Weights of a small mixture-of-experts language model, trained from scratch on English Wikipedia: width 320, 32 experts in each of 19 layers.
Below are experts of layer 12 (counted from 0) of a mixture-of-experts language model. Rows are named down (a neuron's output weights, with its number) and show model dimensions 128-191. Each number is 500 + 50 x the weight over its row's rms, rounded and kept within 0 to 999. Numbers have three digits each.
Before each expert's rows: a language model's description of what the expert responds to; "comes before" lists some tokens at least twice as common just after its tokens as in all text. This comes from a sample of Wikipedia text that the model never trained on. Tokens count by the router's weight.

# expert 6
What it handles: Content nouns and noun pieces after articles, such as law, land, government, military, and endings like -ing, -ties, -house.
comes before: "s", " of", " and", "ing", "ed", "\""
down0:518534522556537447442439531515528504447447529431534428448433478463382388515553556431444451475516524489526531493538524524575400545503434377468499569451498441510583477526485552435518479510461484
down1:453462536521543547482543472465450535530485561489577520479479415494569525425489500474498580533495493552462450525462527500542577580507454577442484545386565503557441534525633433531487483473602518
down2:478454485491484562538482448552486532542515567444502519448415522520414464475454494505597467562499502488501387490447524443479471441536536407567461521527484421560531564446474516462440497419553422
down3:508422488489531437584459491482470460492538502581441450514467479581453521499472552571499481449518497557484500512437512542466567502446491469534433408415476457509511592539503595424458504418484540
down4:468466555538553511446474517383437592418531637571569487394499508555478414479514424381500490466511550506585451465390487550513424522605510530409523524473467535460538534508439450551481521427547524
down5:485505415539517558520388479521483510460414493514542456425435540486417484438507469456508515509415619502478437514544468493545521509470483398438450476534516650583474494439505419389494480478402500
down6:523507505389487427520546529525386447483474485449508506503465516467460514505540489482469456448478493500501543487476535514443493564435410481443471537492532534548496587397456511471483543537531489
down7:602478582473475469485478585564522528501558411500459458486436503520390519517497498549459534515472552486455500496497563455430503458577492588505560534538483420522454524465477479602580417535479494
down8:525565493411512552511460525572562551503418543413535529499520561520519482505451488482480399476572463511483506509422497360526505544462485532482488517530481483417521517410526421464479452404490572
down9:412419590510583391471575509398454402527458476462514495586532552545465548408528498470431529480527493527525517466567495434462394495540532497536387594414467468457509550545547510453504625479437538
down10:556504596573493518482505474512491422461503444521444563537510460578585480484515526508601519537543459568464503466537448417430578507508475516538575546465525477450485463543446539409454416427511432
down11:460551564520491405586473489545494535434470469514526475588455482379419598445466572473557463537457440505508489518461464418521471507479484442437548387441426539476550565479525466443537606500491536
down12:465472483462481426500466442523402483544431463481450514453451451556470488476375514510560538486420411460497518524418500536508540554538593560428533527536518478527515450469620588501496472528453552
down13:532516556568469423444553522473426469487423421606503471553510563551529480534561464483507452468376475389481495514551530483555396515391491518539447542510427606455526493470517484482511523614546569
down14:492524437409488530469492574465539480539469443611496529460490416477518421549477400471485495468585473541559509530441513537487446552567424534477592455445545638533477563542425481535503482499462502
down15:429491383420524576498584550548510375577447606584536513507362573455434478424465522482500458516556454495411408483555496507426519483462458530411553425492449538517462478495474535500445543495493462
down16:513479529468499446463414484542489467579384454462473547482570450494522455468524516538511592508581487487566543479566489376535551449542523520608425581437517542563507539421558465434493496510488570
down17:581527465469507446584459549521505580526536521572539591563507386515558537494493474480484491519512611402464499528511440447565466600479500501470466493416501487498534454409473443546522410445483549
down18:476520506436474427505512529495548527493477501445448543601484531429495512475470612387520451508646527527534422537567520469561402414541525457619443467485605508471504507602547579360443609515490507
down19:480517471553511528513484456458545564495564491521600588552455562553527440528481488481492494554576482595470516443528578520538602460452417517542498503464565499534503501475527461542521522503429556
down20:491492517477485503509550584502382467514507547601471427511509536445453428499591561438527420460470415449550518610443479480518553480478513523421475490506503382538468447420480531394577560454379520
down21:490500517551560450509481416441417444447513524478443475387550410396530544472553531527431602492502542447452476525493484537512509548519567447594452558479489605502455603588434530492465512467498523
down22:543441402456522453534535518530527508525580395522540526524513473556401484524513453347510442552429480408513470595485539521520510430543537541448574471492574533378518569495557547551494387527546538
down23:509564542429547494457494552440478472510526466603497555462566462423393468511503559535450460598538471503545472432470538475486486497535530507517546517412486592563499543404500484530584523487502575
down24:468562503593528531477578539495465545486422498464487539516545461544385485477490533526512522497583527492473547468494526526527530635528497455471530502441524608546475509414507427558502550503525511
down25:450485501459552485536593458556468522482456498510574396572544486517489464495592367555499602555443567471492519483554459476480626453446490506560549523510500463395432418535503550405453492495502535
down26:465543541561547467464487517582467449419476503484525457557518455543545415427583563454556568421498443537506499553432481546509553549443592546550490512494459468441549534548525591561515524558415397
down27:479500459545461547488525378494565463467472532417503520581526527444546455539440499444482553488558579482511457525521467530463477585548629496501504616553522517486563490412520474484587465487509488
down28:537516494466564486450494450518480520468412569512489521577465510448427509470497616568505536499516437440578469539388526535485516478509533479525491452455515547416512536511466448487579511548524481
down29:554397543514498534474446426423517464549409560506545524470547643488517420516468602537413536495464594429533497510557570514586462488563486510571504471469501484481535491427589557492539556499507507
down30:532462496498546479560528476571512525548510457446544476482512414602495541497372471460459517448483554447455465557358375538467574556566521462566535475504487557543474535513536484509529411509470423
down31:551510484486558511444509596494462552520552518510466527468496550573536536456436476426493506532539378522471481475438540526492437553644489498538538483544432455460528455459618438399411540430432453
down32:522541577443466524490446502520510498570455537414458476422646543492481581586591536540559580508557463450494470469524462550465524564537488528556499485516493509507481586515582553496483509530557453
down33:528479519578551520512497507456486420521488503444540525506589595439501439483486523402511482484529524423531409534502458483564622495506453450419479514474411481419473522618479512499416520610509425
down34:528510447434495500557558458537497522545451461556455574460502511508541364576502591563533536561481497541561485530509542469475594558507530533442530474430542565533556444465446442489533433486476532
down35:492443559494451584530553474577452529500411452565463523394529544577507415466477527529575570526511507478426514567497471487468589568470518446510515556440525543572485515514525459465560473410470531
down36:507604552497513413499496477549506526592546545516481500520470588451578461411411513469514481431571536539507493474483543593406456453455534525515524481510583460544520523477521481496404508504572479
down37:382459534456457582552487605513534560426532512551509489470468465519567484440444475395465456391516509506470521489466455522545507427504496485383464486443416479540467524545505479442481466394509458
down38:481460490553424542465535579504556464481545619535504467534534498505464498564413614420552501530429447558520470524562464529556491519542559522528573472524447500525432502513534466562444505503525518

# expert 31
What it handles: Periods ending sentences or abbreviations, including )., .", St., Dr., No., and decimal points in numbers like 16.77.
comes before: "\n", " The", " He", " In", ".", " It"
down0:476501585484519420481532491493450532509501504573459475453476484587544447447578511499550403614516462463460512539620501592465450536381428502538495516516528541547494435540617508437638611468607520
down1:531647386473410489485585436469492564524463475414456471505587441488445547515526518415508578552606478518544484484463464452529511575595443451496520501446485511540551554441500447455513578453531570
down2:508598440516532539502493518506477483456528551534534506569579472473431488510538502545498439406443420491493515465504499558470462431543429401523433592567505521461600445450421490497528423477532496
down3:517610473475526403527461514546565554458512506578430543514531538472524407500550383453515530567523559628587488432516390575481492464483487480579539510509529472603519496505570481504529481443441494
down4:516528439403464486530460366471434545516530472596501447552503523502450473530667547536487545523457501541570559451454513466473539550488575572471551493465412496550467561468522597422571472464482569
down5:547426519503476460540506501545505425482445542475516448438517601442528515560512549528514554483535453467493469530462537426347472500425464487542467485496497541500560472393488461584453495545415580
down6:519572466499455570486553602529452530543472435369541500562479489533529587454512624464578545515529585447436560492441479458476449539522432556514491502506481494500586420409489494534478470476461505
down7:458474536469602435539507491508439484476417590494434521383548578536530499431510426488474493470524485434458499483522449527496444451524565471457482527476510520416569472485513507505459459459527470
down8:481469435431442533491500427424440473417413499426502460466486475529454554440572523532444479486548538525495574477517500387527445478480519574454508548405539576476534538522486491484558557523522553
down9:544388426504471462495531569575544491453445536473571424483587468459486521509754476544544504501481557511424505445514454553469604539574427523466483464561554515501584548440567600406580450428526474
down10:427591474558508452388468358539492591538401505497455421532543468468433496514509534556409415571556547495476514362513470559558493446440486536459555478462518538548449526501440485588486511504634509
down11:575483574518479516521514535481489487536480500546545487591543462546522611487533509447520501485498446530591513560478391490551553516510532442537498591546600544328488524504465423513566475518500559
down12:450498518491557556462536404424436500490539560577458503441466428507580517427406486514500501515487513529561477410504470442525440453479535512493567453531469496501392448515537516420438492420504575
down13:501507529458515485500467514439576578593513504554509536536501414560528496550470455558466459494551551517544480486534465483471448555433498528453412549469470622484519453568556549525504529397564547
down14:515514512426598574497461574568444430533571496518472477522489490559574464371384483410491513473550461474397522493493407596509540409513513492441485439464381539493549542493609483416484513469430534
down15:507541479435497445513546479625522515533456529530604468414431501503505466513520429474619544575450498509439448494495513555428569473526513511610506554476447527522476565488480498575484565467461513
down16:470497446520461475466444518475539458512508588464552461556549549448538612476581502501504515517474470452500588477445570467530429446499573545445492473535461497490568515475530515575586481526537429
down17:473473527531405492552530490485453515526534514570493589547443525505641545515407531475469463462548479501603425502465501464518529478467489508500527406571607499479431446506583513536554424461538537
down18:513479490501509467485370544564543508469450363596459553498561565493509494493441499512442485486422516491454491428389489483493456521547486495492553430388493514471528476444541578377472492427447507
down19:473400531542460454543542418553501567528479509462501462492429476528463415498546512517580405612535434490500479556437491567476481452553443448517459475542498594462519494457509565536557514459508564
down20:451493446489587476612560454463397497530441553585488544564532447455520581479486404558477573470538582443479424475492527477564501490528580521479477530505395444554601495387524420509521503488525524
down21:444584480460428444503470502558390502426525493482356555504556456528482501476430454509439572559429534487494444519496579465461393495419456488528440489451507528555519470533540473531551535579530468
down22:431566477548435591519487524482531457512553457591447493502482508533429524447441553505487416420454449534478565480434595559446475534611577569503494487484546545503441510506485480399489567490486618
down23:454491527533509439593455490525515472507550570491458508496490538501444525441433500472495496566456490452482542578540575531540583434536480502590480514538539500491581492518505482491516469504466359
down24:473507561490386591557520547575477428447411512508562549492494566430540496457521500458490563522534436525475432623605459461511443512523496438486468463362363500459506505544414492519493476418432553
down25:521552460560435455437512488383520491473503384586456525565429542533522392431506530491485559479611554530504489633662489504503493463501474483554400492503445536451470485513428414527504485507437468
down26:571520444527462511523459453491443523595584519499499498489478468514512453518508558500483554510449499533534582563433487446551475520626440584465490482492486382475612558536553524477476482538438557
down27:508646399458574474469497517590441534570441470447483531488468504484484492588461504576575528515484443433351475494483518505499486457447533499458511477525510382470595568543611512527418491458621522
down28:525566523559441520472586624546587469472479341456461509569494452540528490403479464467520498563473497612574545452486581479427547407502443482470417518513414560503514425522515471473488481521525501
down29:552511530466605544542557491450476441478469564532506470536495462501601478556589466505507485586569555484528453458528509545541522433401472494486522481558552530547499424500487450500487538523532518
down30:586541462514429496471432663475449500460475478430491451490494532550460406485536452505595460397503620506505525460551561423378460503396438510484480461614492485490467480504508574555509503638518478
down31:491438503436471521527471495575486486546523496573501441388431476573574574584414516527464535515493520548499510542501595486494549463417565382528471528519544473506544437563434524514524481538497497
down32:439491421520500475505455526547541426588587499490430521498536528429492493614446514476489527435627465440511457485557542503483548546439495508500473391511485542485529506554521583531615475496409558
down33:472459454558443516426473467536478620605537518518515427466402579467439589467521473420544491457556403496528531642521541529528553439481482452429495451600523606576537465528485580449507528443482422
down34:486392457491551559463505439450528571457527481466483603451510472510467464518500487481508493520454480497545412428487573591550507473492495498506440509453337551592558492585420545497480629556556529
down35:550558504528599501506449539439535528530447538448477558611546459582431425476473506487522516541480564498470386424490398554514495547470477456540390514523458454443588475421482472569416482494594521
down36:443482475413507483500444465548447432503456501515488424444528432498513441516566497582483515533485615503497440468557465490477456498440431452472478466459563670514489517487529446460650421481528541
down37:472601478445368455507485391459486525461467510481499533485464428398468508445382468589447514515474549496519521519523507495454386462484587520523529440525452608445440518481565483439512538505484552
down38:555510430502494434543493473509503582540547545452488518456530522466527459519545471542408443493432466436408571473531456492418416462496493564545459569512502441515523512542492512494582437436507541

# expert 23
What it handles: Head nouns ending noun phrases, such as season, series, album, film, Party, University, plus Note after an opening parenthesis.
comes before: " of", ",", ".", " and", " in", " for"
down0:487470428521491478454520470527466508471450446538507487465467494528494534551557552493520586400518409558474517459464476491516598538458426534542479577488452506536606555511468557540536437390476485
down1:559505409440566507521430494592471528461493477483415554429455483513454526423532434502533483481553525535600499396472606500554540476497399436481541463489472464513402491499501549375574497631547532
down2:491508429523507570469519581487414532509533616499562414484574488554518422479497609538475601528546484461528530545567563446491545501554460454477550421548508554512473417476451486463495460603462495
down3:436500490455505601417493524499542565514496408508493472405472492470522455428365583508560591465535562449451545482606508431432504569554478559529541505559511483539432467478453556561479492487430492
down4:510516611491506530488501475475453525495453492549422509518539553483536537467453461485509456515524459642428408439534590593588496552517553472456384522541459525467398513502558570570494609409372528
down5:424524449452541474481544534443466570524463573557513512467481418481512559448496524497420458582571477480482494507552603431500528511575491513490450499557500569552498514468404533510567467447614481
down6:373520491523455456538525543483496567502503434527481531487443499482558500474406408468464491523565454519397512592547517533454614480539459520575445527575473487411468528537491511503438436597509494
down7:533522510573411524524511541526538508639497561571528510529492467532551625556374482574427558572493515554453536481427514561534538519616496464601491478433531550540444478456560512411434465503448558
down8:467529562494540549456543532475559559536478514540501549528498479449495573552482417510473441552430543501554469580493438533453512386528452510516528522480480469476576521484451533535528460451452507
down9:416513536508416529507565536435527488544516440449584473514445401550514480589411408476483469485532411504469494477506555462448533470449460454409526522579456521454433508532550590544477565497510451
down10:467466459461501496435537447574557486480574415469402519441465440503538431540398462413482478549531476485558432473614558470500480464557489450469542551489520458461554517675541569542569596369480482
down11:549519544530436464473539630441549488428506562549540492551454523474502408464504495465558487484503550537477427504415512481621598459558469515478478399548538490428459471569459508556592580539429539
down12:526486514546490412619490543517461505479444547520529544586587502456436477511532477581486522546484473497525543588438548441466459580451522517508537505556574562496592497445441537472461508495558541
down13:517489519500576564479507394569365493463526460529460459439410548474467538485534430474457438527571541474473513536554492551507479478404475543485429592493437483521571498548470474527430533536403455
down14:524518494456494575424511377502482436466562488434491476581586558498499531481427461510412447514471558543472462564513512485461550488623461393483506543473514523520520477403587469449516493466479509
down15:567436473523459566444474516456536584620477507541481479568421449524573488363542445506495488405508515509533475577542459493447456443490473527610478455470500604406553553504485535448580479430561523
down16:546494499403514450502507443525465505455513547588443560538503490481471473493424479513501504539548508455543468509382440542564511463461512512459419569458593538525448447469503479587503526438464475
down17:422508447487491492473347482470561482540467453470505510531580362481494443466533615486468525523601479456479508454523619496533578499615439520492494506492541570461466464498508513513482538612529470
down18:470485515451422557490450501628454476570555473553518488506414602482438518549438520496460600436586488460467537496437551487595553525515514511469596536558463468480456511507480491453468533396522567
down19:454460608490437531529433571516523461396474568418508524509546563452548487507645434469589501463487515473485440575517475536440507506527494536509488595387515503531435511498450530464574573499482513
down20:558559449528498496495515529495424528559557560528547475409514479455540546432400447541457518468401573401528537452499472526473467548556518520541600422453526556424491538428489484622520569529482492
down21:511501469509441548569537522462483559521456508472429401597430517405568493412502552482541520436556480660444501530562496572519437511497537459467534451422433524490502589554460445586487529450588438
down22:581533410511508519477512494468495434482481451577455431512432499485483482356457468541468402462494527497575484480476554569488511557500524534456461522413540549457478514491500529483518498515483472
down23:437436532606482510585512435467514504536556516477455509505516487480468511471578504462507504539585437548555495490514594424520564418453491540565436548554507506485448463472453539438506474573515463
down24:535504406581443451501525431478514496421458610511569508464497550493447500535424566507520439492533561479568516456571523540539440541522468415550507422567490507550558476556486498499491582447452540
down25:405555475500452493418516540448529573476525478424536542532475467431503413507484495514479544400498510538582509507513604455594503498492452518499561516556530524498480489560623446574556460528504426
down26:557505487447594431553541562525486525438477603493528489557576513542371527484498489504520555489514568487431422489413454496562569442541463433463403518437472488532494546496465502475544645573550483
down27:437577579396512354499570523579527481515530484511429481504456565514448504556553535538550562537514567551517416534473576538542484511551546487595580591430483475533452472495513551596523557473456472
down28:433470494424455575555450575534530405420482455457474456581570546450527536439433549466553552437536517587440496579484546499460517456550502474532468553506489571476403485515465516500530562499460453
down29:540400467452400428525492545537524554445455487494547431457471520506536480483508516571450467407481444473490548454440504468541444511603486510502482533536513524616414498460489540466345539503487431
down30:494545489494487472551533478537402540491443585423463496501492429449520468463572466579475547493550517502448462421437531509484507559439473513560472535558439585458494475468448421528396470585580526
down31:534459576496456592551591499529526444515469427450451536462482584465406543461483575557547531565440559521421498508521543452586515551581456559492500518449505460517507506535486423491462559499407544
down32:466517568515460450552414459545554559591474481529504565480529477523464489514492465489424521517518470557432436423536538468464486485490466554400564518485578505500521573514485416452387464489416577
down33:448533567434404469533491452440465494525487638525618489548605482539488450580517421547563482507445549506421484477491587510416497512505516413505506473471509425454485464488527574510534514576520416
down34:612549510489532477460543494476540472532490589541544563472514545432554549505643557521488508525491562492506490461487547460561468488487551532422483483441470431422584521510530538511467500448493538
down35:554473588553498430444520418549504507389537525468427500491486534446515555485525493519465540488533418523562444503406492534453541373520528481563458418481552483454445509419466444483518502451497428
down36:567446593550385483471510558528542533448497478494537430576466528542498585483592512482577450501547582503530428549509449541542522498594486511552470443470381420541494412466470457575483460479566498
down37:404489494501602519466504549459390495523479543502620414393570466518555510552469401472514474568502490543457457543528529487498457429489570521515409536494454525493493513484512580540542535425436469
down38:540534543495545506441480442522506455527485501500438521513456496479555512440516558500423465528532504441413517486499571553471424590441552531448447483514482480489545453481550435491496494583576501

# expert 8
What it handles: Auxiliary verbs like was, were, been, has, plus final words of institution or award names (Office, Hospital, Award, Cup).
comes before: ",", ".", " in", " was", " been", " and"
down0:526501454530551572541544476530558498528481583546511531470538571531486462563679553470451556576538499477504507558549539549527451458427492491449495487476494440518475494494571506612519480433522499
down1:463542536527473511511449559538509510452571419489488481509483536418605569464510481410460472392590485535498488505456478468485368442520528501431436538418443543454543505510477584466478627475427461
down2:452530452553470526509450525485537493502404460514480527566517526420471531541507460554455557516422413418457454438400502482549502398487430481424503507476512515478488483513491492464562482438464394
down3:521504647505466454489538526469493468585499564532618405581533446589552415565649485476447450380498432570613487536500465487517450463481562521560514562395451467528496407550520490425476493524527526
down4:576529524471528536482522483483478466533511569447491552552444454457505509482582541538463525550646455549590443527423515554475573486616527522543448444590466458523576461553475454515629497525509466
down5:594464441526439458493508508548552384515440448480492439485477509570464564443463435618477463527522461518522515574494497503497494448585497355464444534603475498523485501479476474567444492620534542
down6:373577411558522539389566574413564505506509469419467461508420625397573497473610495502437541482481463553509511551463453516497515529545544454536517485523483526477504561506487434537484627491504471
down7:573417517517420470467483561528521545501525583502479543493468511516474562399532531486578450631400527434491490479494476590444552421457446542443607481498440498521504532465490484460481501464479456
down8:555502514498516523556537487481527624549515540531508487511501475597516506514418377467521449437531447488506564475451538491581447496539509549378537545407481453430448397499520571555462458444488523
down9:455494452444472472457464485458576483483503600511541441519641449420480509551607398520558422507474495474437486385408454489520471467480361499428438386445467453495577524449545582615491488457424456
down10:513502485497579543395436545544521532634430386575456466591531445406527435371515529447493541603517536558538496393526613408580517524488482479443517508430509458531501574476497575414505411459467501
down11:536498365442464521428499487515529458428435456504517465383426519598477474531451571459531528507434495490574524546439478533535533510481631561475617562562532511511536534473565433472516519597528519
down12:480510470578531558438467477541526536548550456533608563555512508427449539556573490460508499497538603585447536463507447454517456542486514532564454430457498369566588494652403558499504545515476515
down13:453577558422514414454549509615509461501493550471507502497532601535614447506484496472501491559520554416499428686379501410490508438512512446485486587522530556456535416475492558475501573482520508
down14:479381545461445538410594489506611460570430437512360425486623527424463456481517500447559508626495462478523426454444513478469488425677497551496503508495585510537470538446544554491376524476458560
down15:504479559556479507422472501545536555422471574473491492526473520504466484573421467534500469569539412575512452436476532460508526486447466519397443563525505483483448485662482584452407475496460549
down16:454468514432516558527537467437539477416477470467481474530550512478469492533530528559550514462535538586429471438411583494537604477506524482440486493448388433473525446435505493489469501485557470
down17:430519524480503517583490521585537426450443406484540471517454569510495541423576592460528448458443456470403493499475481469482522459558527483431464535525506559509568536429537585555526555464504566
down18:522450563426487435539491464422501556466534491470465490525442528673467486564634526541575600542445522479505477482477546536529518492385450446472518517536487544522463531512519517518542556519486455
down19:606573466555431588423560472517493493527509473421472515551481524507525458537546451440481423499483471440506547372536451445502471557497559513451510412494512428525551533473575476518451490558525583
down20:527462486495493564469585452567453476522585463524421449428398466563508480441465566433447505456491457471574559536511466527520530563563489431528553589565491603520511494472471445555453469558540518
down21:561549597381382489484468432459527537516562394454474531526485535556462482551422482533562444490501502458454590435443552571502483468522457553505448473493437551516485575501506571451576425589469460
down22:494458512508501552557505466471604516565461471507518504451478476552489453457375600558410516429420455491530468563509527435477568379526496492500557445439586473479479429469449468401630556516470473
down23:543436533625508522431500591508503500503465480578419495583545540345533514510419493561449510529501461503586474491601517451538640467549515519433415504428515493515479465550490550481478551477578489
down24:508529429455502496519570521467531506399480570523468427547418501488488496490382501564555512523543464513563503469536516546526501572455474544514517507541532464491433533517501395478490596534528541
down25:540517493470541575438508478650428552434500508454545534469455443509494485485487427469441465493539475455504499486493393461500421549523482572485479473464534538481509548501566433524532422480406453
down26:466439531590509566508418462592493573440526507497450528573451562462530483463494575491478487515515482477412480409485510521483490542509545480510494415427514489515446490459548475549494548461464448
down27:486616415523483500468577461483507456474509470508453526536453561603455464440515468439483458539477489485549483486516434428502405542460428465511489419448530473497595539544426552531597510547560473
down28:566525460557523577508472498497485457427472536478492479518570521501576530547491507494513433489601375597524594544477504542538530459454454464392524486433564470490563488541394566569532521514625571
down29:491456509534473464569503453480480507499534468515523559439480510462524500475463466553512493510469476501504471406418538408408505563540558426487493520414642541549494547530488427477548559450410475
down30:514460607405476496372567539501511483497466439547612507507453472550431548516493550493510497535440531490537450478502507469496506565478487533494496431512506434526575540494465501465607526489500525
down31:569558471477504544499569524457490589548558517493463486607533517457507523546450516547509527450504568394440515500518567424497524611582548510536520507475531469537392490461570552417488402546461486
down32:452571484507488449494547495585624540473508538521526503555524449458491475522340472581406571503584528538488512468612412490514400499549480489475447537459535510453436494553524451412629430530470483
down33:412509527532448565541441558554565520478461502487525409476403489477629467463614537450569461505553531481574529432540486525508625597444478490569468522482550480467552511403494455485526523513533534
down34:382502452467469462535493444506539459505512526475485522539544485540332524517608487506520520433521497468571511485491477549523467557437468412488555575499535514509421496458571641565512489508610563
down35:582488419533531497493517493574492419453537445473558584628558524441539456578529554487532450423490543436495487558380427484507472523434513522539524459558462397406427450583540534529438535438478566
down36:448521559583580494522518575550432507561475518530444527561496442534400433525510523483418507453430614513461450464565606447533563476496433543497545493570510516573487514510465519535412411504482508
down37:405504475450499464498480361480466560445529447533496451446536569444432444516415520516409603526529467508518510563396491441542539458568496479401584450509439488494515476531597437475524552459552462
down38:525514462527481428505402500477452449391441501512446476517466377612422594506498525558482485502460427551549412524514535502484499570460457590474529426514507552482416524478440568482495442499549461

# expert 4
What it handles: Commas and digit pieces inside large numbers in population and election tables, plus quantifiers like many, some, each, among, along.
comes before: " with", ",", ".", " to", " of", " in"
down0:515518497556575477489503474483450581570494486500497508572442466587529508519483493504604518638511430447563553449427541532426554518432507418484520484501485504507538461501543559525477480542520474
down1:411605460501585492483618494549497436459489394528529490416506483478445527543571544487494513553450481473502570475492509452562481570448530476482516432510421540375463453574525537441484529485532514
down2:561516464534513382508509491512522501511646484582538609488475539413411431607491594446511459489507510492484470557429487614490443492459601469560462419530531626475463482560529507472511553493484547
down3:521463526498442514559544470578549451589455590504518550460426611476465474409497507519476468575463502440516555429457540515567561566487456468441578587543505467481474436499502462476534387523513532
down4:444488574401482509484491473446445548506501475540512478520547381451458453554516523569499535409545520512572513536501490466415595416557543449508467494544446450532459586434437547519379550478529493
down5:484437377513491410547544493574482506632508480547497473535541646481515463416515469501533541483500534535617505513608480570555396518492385549519446513414409521497487411496525507469466391503508465
down6:440528467454355525498526549437450442564552516521490451444484497528567543430496451549469505491533499492481460583543503557498443446488471481473470499492479515388609510560482486480562582461560425
down7:533559560485452446495422458477421478393439551568490516468553465541520464541406473575443536516541556491506490578541438487462630497478392472450507478491514523542455391541489497503474438501487525
down8:527430493477498627455489505594537572533580542488524503475484495393567493525555597516569468487538471485504512543536598455422553521462495558500612439463455523460549493437483493512524561447506506
down9:473425521456455523596459542525541530582457533583477522503564498560620468522480516538444596398431504593437518520450425506491514513458506508496529480435498461486483505406476548555460488398441493
down10:502474548563529517544483546465462484583543527375603388527542422495431447458736441560499516502509570512475518497516480501460483575494391568486506479455475474526645497455502525509484444508554482
down11:433522604510535489535463465496514472583453500533556519533557488512437595484539438568533558535358576576461478489562532466456479506445478462544527562437553436535514438503486577423449391455537552
down12:500501542517530484439548491515545572494566554566523441536544481528558555521595554439493445515428408466520517420492668435572435460598554426530587465518450473499561489411472521490432577560439559
down13:505481501553527506555565541517532539456463452493548517509467455487530422489438509437528493453577546516464501630404448492477542449483479499489494472494472496633517486487455438431534514495495546
down14:570508556513465605492539464424535462587481447495465543504464519515520521549619517501514479444532453488623469520402394480430513537392498478494471384508558444558536526485615500446530569499481545
down15:475427438470597493523555463483478477556401446588561507379560486575482516452573457530553463476467573489572441409432502520614415512422565516496484492521496605432587509394493485478493567526570480
down16:533475558491424351423586407581496466468487464451483453553525485505571450480730455491547572496581496508540394453515530491473553502544584400530438538544409491458452439538501541460516530511552446
down17:480535513466535641531507482444558462515607380603440556578517499530469531557471514508394474464426497455573529484503587489495462434433573531457546558493487410430501524503516435542496522503513540
down18:568435417515481513562498550500537411458431491475492479464581545464468449503508492560499474465473479552478507591552465495438520460495437487521498449554503439501454610475526467462556523466500440
down19:482505476498537562533509432463518513550555511498456510566562563484523496436450569506470491463467509478513497491576411410519487628493414494647487515425522531453584426483518548464559392554522490
down20:432534423523531506502464528507525449583468495575540469382475468513445521524530555575492501546543512441452452486428499609464453436523515482469556457472470520567491531512385462508465450528581418
down21:554541491471442491474559445523560478503469458444498525461474489498545547510572422470494444549541470562413482481522494561539488494561431522457474478548470442517593506580496433491498523582474509
down22:550474435504516444531508485558519520542470497473417440415603496497462513452598518543489392581491574467503435561615500484543471541480457539556372523508495504460483502458474432541573499573396490
down23:541452541474522464528501512515447490377547599519529461509483505481487517442486495364513498479480478478443449481480512516500424509519516408525507491445459447423501459555504463451467467492472437
down24:488563463475486539523479474488554499538500604516472353478516448522531492502519578577443531495434623451530490565576429501543432458519439540459566390484527499546457531408495560556552541530464448
down25:437459486499421490450499561478493627542462468481469490445444534424535554491555474534466536651526452522517508484466454444555548490461525623471483426488476474527538509557556439495540550582439503
down26:502502577537449437464421539510454518486548429498470620487615470498505518458441583449503491597487409469482538524478418492528536528529555559572467484525433551453490503428544481471515503414456505
down27:518499463452497420520445608575516390510537514386529532523507444489494443622508533522474455517514495508547462520501484414439591441539533510452489482572441542477474452472575500477446452516575439
down28:552517493474444543513431465446494518589488514502515527550477440487414484529367436439563483428464473397510451531536455493564590516436575429486412498554508523511517466467434458562434540589546503
down29:638466488545489515442486413570527444482458513589513511449569577564488466548474432384477572535512490476477489432513418477537517519545405530490562413464515473549443503546468582510660483481525485
down30:538587441494491473541442450534437470485525534517436577515470479580541564498513466462517507485512531539514550498542500527485496513533522485486576474439424469468474472483547503578488444532535443
down31:495486529551483432469541491547442473540513479554528458552492407458465453423415645557520490464566517423540581422459481487577466445489530460501503539563590510510492543444449399462453509530523467
down32:504556583504587425501527532465407552521464493473621488471516484491504512414395499510503426431496559508488487461553508473504512503513464576423428480471533468547491459568482563415459575633487569
down33:523562459473472537590500463559515599468447483485544515477418479572472523531606513430441528476360391509502416577484494548511505510482532499473473452577517450445504449516450434509461527598387517
down34:527531521499474504475499561529546505498569477476563467561558558594469528451479525481472504519487421469507477452435492546397397477501415456504505512408538437448556463509495537547490478455364466
down35:466490468415572523485452405639479487539508455475339491524420623558563469446610521494409518522587428442559476546469473594504460493574534467483507496356460457523454525445523479497457599445546512
down36:524420557487451527515542601437493482425494614405493436498471409471577531500601415535506422524514495448499521516562483512464491507574457532558525445431534498557557480529543552476449522562517413
down37:568443538558579476516477576486454574548534517492473466529557439489441470493505602374468493480591452492511468482475547480610494471476468506537517505594484490482524578524585567493511441563529428
down38:471465497535493462465522466560486510390496488406458539517532530543469473574586454519423544553468528387483467536496405487527529450444516460490518430575523491442466509596510529452493503491558519